python train.py --num_hidden_layers=13 --hidden_size=256 --n_experts=32 --experts_per_token=4 --d_expert=112 --d_shared_expert=128 --hidden_act="silu" --moe_layers=[1, 2, 3, 4, 5, 6, 7, 8, 9, 10, 11, 12] --router_score="sigmoid" --normalize_top_k=true --routed_scale=1.0 --balance_loss=0.000969 --balance_bias=true --init_std_router=0.0228 --lr_router=0.00416 --vocab_size=8192 --norm="layernorm" --norm_eps=1e-05 --tie_word_embeddings=false --optimizer="soap_variant" --learning_rate=0.00611 --beta1=0.95 --beta2=0.99 --batch_tokens=131072 --max_seq_len=256 --train_tokens=458800000 --max_steps=3501 --dataset="wikipedia_en"
Below are experts of layer 10 (counted from 0) of a mixture-of-experts language model. Rows are named router (the router's row for the expert), up (a neuron's input weights, with its number), down (a neuron's output weights, with its number) and show model dimensions 0-255. Each number is 500 + 40 x the weight over its row's rms, rounded and kept within 0 to 999. Numbers have three digits each.
After each expert's rows: a language model's description of what the expert responds to; "gets" lists some tokens that make up at least twice as much of what it gets as of all text. This comes from a sample of Wikipedia text that the model never trained on. Tokens count by the router's weight.

# expert 8
router:461551498449465466505506537532480497482470508573517477554477460527496522521488510491496547540468493486517544521462448506508460451519545532604474461522495540531557524468470517482570519546449460492510468470469534439480557544470522566460505458489488520450546415554506545406532513507536427538554525440487460467549531493566500459482464538486530415430477505471525603572489457548499514522547509477596480456507538482521535504522526539550398521511455587498521356484480533524427485477507478518562508463448565479522467532490498453498551543555502443506529522484473468527508493541482513476449523519539479468518506533534545566505448516477491472430439474499516397470522531435496494512468469449547449463451530516487455537461532527455517485562484472554499493598449424458532560486502518
up1:427537571488415463456531450464478517452487503510507471522494485536495519507526507528571490499539481465513528463454460459540439558442466444526481490485461544511493517443486565502577451554434487482452452508539502540526486472524498544489499416486465525535446477456566447443483521494540495481528456511460521435521476549542497516500435494529461516416469508536554547435516489524490503448429511464518492471458545480566474566530513540451506541563509480513524517517547488532435470487572444504591576528525550464536488471443502508472480476532427550539551493490430500544561528488430471600474497485579508480512581555460552515468522546543544491486523495472402509502524486394473508464544526526477533591439486479502477422497491476487562597533493489544496528512499507505551419505446501
down1:441572464503455481520569588505560539544465460495423517438461541509559560490504453541495455474474492471494522486572617514553501531508467457460526549539562464472461550481530504552482464569459501517466520527403476500504486444499460544527490564482567423491538516475433507550541392511469502487456524513445456472516506522425498588502519497460514438487539424544511471458442456532562477501523488483505506541528588539475507466551498522534455446473538512535529488436516495562499504494485506535473499514531471496516529531548467486443503416494514497535512472451504519429465487470505511494446519414474498536418552417498510558497515485526548546402493461461370483549482473511490462555443541433487530463477528540485506478519565508480519492491542519513521568509551519454528493518494515
What it handles: Determiners and modifiers. Articles, possessives and numerals opening noun phrases, such as the, a, his, their, one of, plus the adjective after them (local, new).
gets: " the", " a", " The", " his", " an", "The"

# expert 18
router:445505470536501481555482520531578448457500489454574473549497468489510525470499463484485582560451448507422435497504498465531519464533437531482443493497504470529507531429510541448550495501451521501484567451478421560508546529481558580543433540504504465464498490465534509491519454527524498440530465455495460504553430493453520513445501545534506513456520503492504394499557533494550476427492504583496530606503557447528486492447482475424482506431527477645476573487512539457515513460429519551495452475490539513518515469527474458438503497587491513514492565462515585543495444496465439466414510549483517490513499552504447526493513505435513503539512549504471514628497507518447489461487491510533519510462542476503500494564517496517476531570517516511396506518485470561483491441542476
up2:481536457483551472496551497532529493495497492490463476476514569467534505459557532443444414406414527467485500540492474499603471448520447485508453480472429455571497561492526563415477518534489491518463441591520547483552492520533496413531506492484494567492505498582515531464544491445405499442531499481448499528449457525446525510519486477547538476431491429543515484522505437469504509510506567518465483532466558486510531495511434556499513558529448510542443463482503552541407493493504453463555478434437506521491484473514560505541538471592479460505500530492536497485539487520475493473421530434556557476449574489584565490500496452492496429470537522564476490571463473472544466488553507548500509499462518459487463451515511460499554531488490472496502539603522548428531522502502570
down2:492508492491476534531470526464536537475477457512469507452477485517480535498484527552512532462556480500532510513456503465507483470519521512506526545545473515467482510457497432501546509499510459494455504488516508542428414524523529468532422497537539510493516460464481419541480484514508518533473508523463493468531381398505516484544569534489545606532555522415546498607519522480438492532474561464513471519465488492477467529574572507562529517496381497496525469520537532403527591545497534528494516518532483460515523537499548462485471498516491504435480347438507475495462483523441464497494478542519484511508502518512527537414465596452414535509509566507392491538541488504478482477528542557548507458540488509444560592477474573489492486552455534425476496557485545444531521475535514
What it handles: Numbers and brackets start. Spaces, newlines, opening brackets, quotes and dashes, plus first digits of years in tables, e.g. 2016–17, (ZPAV), Wiggle–Honda.
gets: " ", " (", "2", "\n", " \"", "–"

# expert 23
router:437496498545512498460558469516462531485519463536418538485517572513489532544533488436486443497518468511534479484464470498532441488449444494488470488560470479515505432505477585430541559534539514450553454530479521480448476560483538496465462543478499466481507434441370484478475524516440487504539550463462529472487416438490545501462550530527504422474586523504540541630564455504555478479479540508473503414530524520561531507514417495546489540483549475513512479526527485524557469484466451569498467478491503428482451498555525485479441453508475503486499529505427562526512455490515476540431505527575526502498550472496503506493468431479438468506487466450427508585542469477448415405488544480447480422444518516499466483502504520498546518462509508566551526514512559526461521450494566
up2:438502481488497470484519500454567503511512419535462438525461555435368516535488455572432475508538526430481440448520510499448451432522476521530529510422449527527466489531474496485530554526534519489470458534477496547475460451523525508517473557456563610453510440512533442504510469449500460506572509450483514429494465527511466552528508469452463525491513505488470497482464538522504496516590536501586502469564520475536551551478524500519497410575509470516503483521525497503429469497524412469499478548486470423499480490500515510505426505492447570490486439513451502428449559481516495461475490492462517438501515533512464508462488477419552522544474468519538500529521574527460492455464511460503424461562505455493527583545592548464480542527554461487477513487432537520535531474383543
down2:480484405513540467475536519419518461465476533502544543489483458595472483466529488561421551481475454510470493447484501497565545503493511510522541518551557598457548403448452499468559525495414501541562412488566563418487479539487528519494498427561534480508472506531519518481494437449488494472435486467491411508481412416554526457519447499521516504532533431467529471473507561527500523483516545509546504512435522569436526490486514486439515482554494529488502494556552528482495503557443550528494556465493521434459541571443463475512530446500485493546428489510556511521556484490488476479524454520475530440480544586572485522533528501502454493553494510463568517499557484497466536448516492482530466524469466545491489500476532470493569494487396539488495442508475524547436549455574461
What it handles: Line and cell endings. Line breaks, closing pipes, section header markers and table divider rows ending a row or sentence, plus final periods and closing parentheses.
gets: "\n", " |", ")", "==", " =", "==="

# expert 29
router:500554517416510504512410467565526527475529478550448492575451482462475515503535482489454510495482502518463515410474478476619507467509463537551461478430524476485543511462465536498550500542507435462470444492503437552494560534498516462466524494546480528459542475460480496496472534468567482552506557510467478534467487536489537450440440526512488517508520510568488541509479412509587459550486485547480492564551467416483520482512418515396437522546502459544526554428454466435515536459450510537526459521442480539551496510515463521427486571551468481585493462479511545526453507530557531428505454552478437458487484485421536498541444536453493511487510513480467538587497504444451527476465476465473477524456566536478517532502519477533430541492489568558447512507494515440531496485412445
up5:509516521450495457572492531453431469501530448538476480555454527461466569460487491495540566463436442483463486488473446442512551497504525512552479531518540510524501500491557462541525522441423500464422538445432450479470453515559485524485504536531460491548581569497400562433518506569564424518448444516505485484529513450532528482499476502518454526521521525541456532566523550544499543487467489522458478530497431478559561537556514478485467487477471458449480482466523480440548513511427472514557467491494515470565526493425532484497453436483408489433478508614483514456540549527542478443509493487412487480506515487492528470565484447596471507472442535552506458441528517415443512448454526507455484535455511531467502522528471536477491530515523484524579559520419459543481468462477466
down5:479501479431430441473483468510520593480429508511471548449529513517518518504492578536444586489461581508425517494487466509489450509493485532466488507507481555494517487431446545462536574511547503519530486532469539439466484460488500509495503496506475484381452547450526509477522524491504514461560508494485550521495483518535482500469433402500415521531482485530532512458414505452548537542520509470488466535519471415501488538510472490496521485479432487577517507471459565499562523472499510478465547468467521472509468548480513526483537586543463468564469489523378529463525426504527515460552500536528524569522543596493485483450542475559547497535500554487490598535516520521454507396476507480400544463462456576551534477530515556474556507527508559492462562454482496477542444573510528
What it handles: Table numbers and syllables. Digits inside percentages, vote counts and standings table cells, plus capitalized two-letter name openings such as Ri, Ca, Ra.
gets: "0", "2", "3", "4", "5", "1"

# expert 31
router:450494464517467451435474459454493485489523528528544525487516515479517526463450470460484489526579499557512429504502500526529485483549496524528491443463455464503426532486476528532515515560428498506546479460490551519393616532446479534559523484471439490473500410540546475583445492545474491459528530465439472506574487510526542434504516469494564496396512518555487473518490492529514489513550505477496519511570502515548426484466477520478478538537526506584434548622500505516551472474453483519536443473473492516403565514524476487451492471484540470552573484534489529515530443482503526540539473503490479451531573554473410503452505537415433540548486497523561457488583540480515473454521536489534593443513533473469528566515477420517539472509426436517553470499501493489522520475460522
up1:522538507508495419482526525471578482451450594481488531485480423473534512501555535492534483499529480497505451578482462479512403513485474486559510511601449526513503533535462480475484518496584523493462515500578510540511494514501451486509546461497474452508541466519531491475600547509496559503426395512562473449520542526477520482483441508505560507512462438485484494548537522501529424416515482532473509481498535495516529487449447529537468497472470536478480439540458567506470491518447480458542528470505523495525504542506480427528545557459538526538445442527466597498495547465521444564523485508476535440558441474459452466401486446508454540532547521498463531552483509592465405511463547538498564537476514433485531490540459507546506577454556433426488516568484493460561537465450494
down1:464471506417497449517498538492556512444460485509449467487540459436531539553518441548544481445503501525543526484508459605511455475520459542553456453532523488478528512509580495469449477507465532554546438473518497547534499501533538453469456599516497516477510458517497488491451469532482487543560539499475424487466500484430430495593420465506462535493526429449488511555545489522563527576546500555534467496497453542463467460515552474549502511475521449451488551527445517416519552486562505520524520504529476480566507432483575486603516493444540420548476447459551515502550594488539493531421454457495472415450478554552441543540470521490515524529539484511492510542472514542421485454545528457427453508557490499542482536557518465469529436534527479570481525517497460493512498505468494
What it handles: Connectors before proper names. Prepositions, separators and punctuation leading into names, taxonomy or list fields, plus common first names, such as belonging to, family, John, Born:.
gets: ",", " of", " |", " the", ":", "-"

# expert 25
router:474570498487476517537505508537542453531555493476468445525397444533475523580528468472493568504480465466513486448462509531559533476488522587469459503455530506517450540388473587548546518494476508491473582486508415541553507581467473504526515494547448538456531564544506581461481471509478456496536553522450507485494510576546482507529544460454462532568470502499543480494532488509544456491475483484523535559517494526564551532477497495511451517453467498553445519424532513418474532510482433564510497478493509444500465463470493432485564466576473482389482503548529549468495459556536478593538495543481510474526525538533430561503418520498458483487492535475492558602474528503435500461552522467488484541485491448469466557563504415471476499567502497533518570529493465498471517534533464
up1:540552511530452494515556547504451500504514479534562472471514499481519527430499476447535546442536575549555469447548483517438534593479551554489455483538467497545477506411458495495471531549454525475472542544394475526515527500470495486495439425515527512513517528521478446479504452511464503554506475509535515438512515560488468497462427486504449431487529459452507519503466467457533441506508503505497516582538507510491478522542467478470446552492460471420439498444512539488550479496474510445436460426515501566449486451523516488529560523458532495494510556487590489478474522472497463593482544474499495545528527546530468458471434476511532496480405485512580517605548576481494508489551453541476488517417530549476486566487428451484519444597461487550597470549479551457519548465489446
down1:525476571463498439487509497486506494499505476472451512520515490468492446500518473476551514510493454520580560525502540475445438502544482479442446525560491434539490521492511484521470511437562438478514509490546517576508485546435445496469487507524494435499497503530511539551444548487503476479513457474472561472502508515533491423515572588450435516497578576435509505554507506583535368484502556522473446515574450491559524489515537539496538515509519493486518529563561478484523398493573495483509554535432535476563497526512456500583475452443516504604469491528465457470521461483509533546511466510528464492446478392509531537414526491499540510448518485530552511422461456507510422419517483496547501521540547494517540354488485526483540557486469479474505480507466515514479493511430534
What it handles: Line breaks and prefixes. Paragraph line breaks, hyphens in compounds, opening quotes and parentheses, and word-initial prefixes such as re, co, un, inter, sub.
gets: " ", "\n", " (", "-", " \"", " re"

# expert 30
router:440504433469479452482459492517509552474490454522582528507516603568504495491520443475472479520487500495481498430468517501512541465461446522452528505535429459504547502446533497399551496544426623507540534483510438564506551474442496515494473467508475585476541471443470490538496526442523479567464525509529473502555463521477609477505444464454534492523546538461491461580429474523568508595539526452467456517517508529451410477526465464488496521521504490530509529522481419487557389444498470457572462524538566491506473543555483491432524486496529487468495510549538516530503476502477528450547564515476496475546539553440522521564542496430457499474502552423506458541514561474495537484518511471591477458483513476480459501490461514513483535558465479485490489541455446422530556492465492
up0:503517475514496539531390541538450525473530491478491479499481556545489462556485436450469475544524543524485468517523464487498502497419493471507462505418467576490493473448543409486557532451473424473480524506535534486484519468492424556487515546425544498500456423482492466462490512436504478408472547406503482479529515448531520462492507541513471473522553527514462482521512477510545570459479458486449466488494540469484453448523456556499550477450520589494475567512407623501582528403486523485500501471511499532445481549466435511437431482493513449524539521545528503456417549527561474563470514581503569432537456515504497509461528546500497574469435511530503516479540506489467474552487492494489523523502477478553509511506482506525459545501473551546495564521510502615466523590448486
down0:385492494512518564480505517511563493508499544500428496563549535510544436459416467493499439578544531474520450569450504528497533459527544493567474557473508525429444488474485493481468501442470468466508489475456544487479442505526429489435489480521545539478544432504483472492491501516492469559491525497446477454486525439435537466498516475542595519498474448472481490545514445456546497434426458517508569489513473542501514496431506535556554595363551470497565501515500475493522503456560557444528534471532466518464500564498545513510503446493527495494393424563473544462547495499538512546556506456468508449607452527560530500476522493456497500487502473423488507453476495527482522467508520483485488509480511540502511545530454580528468540528446415516504549447553515536518531488567545
What it handles: US place names. Words starting US place and state names, such as North Carolina, Long Beach, Ann Arbor, and leading digits of years and coordinates.
gets: "1", " St", " United", " A", " New", " W"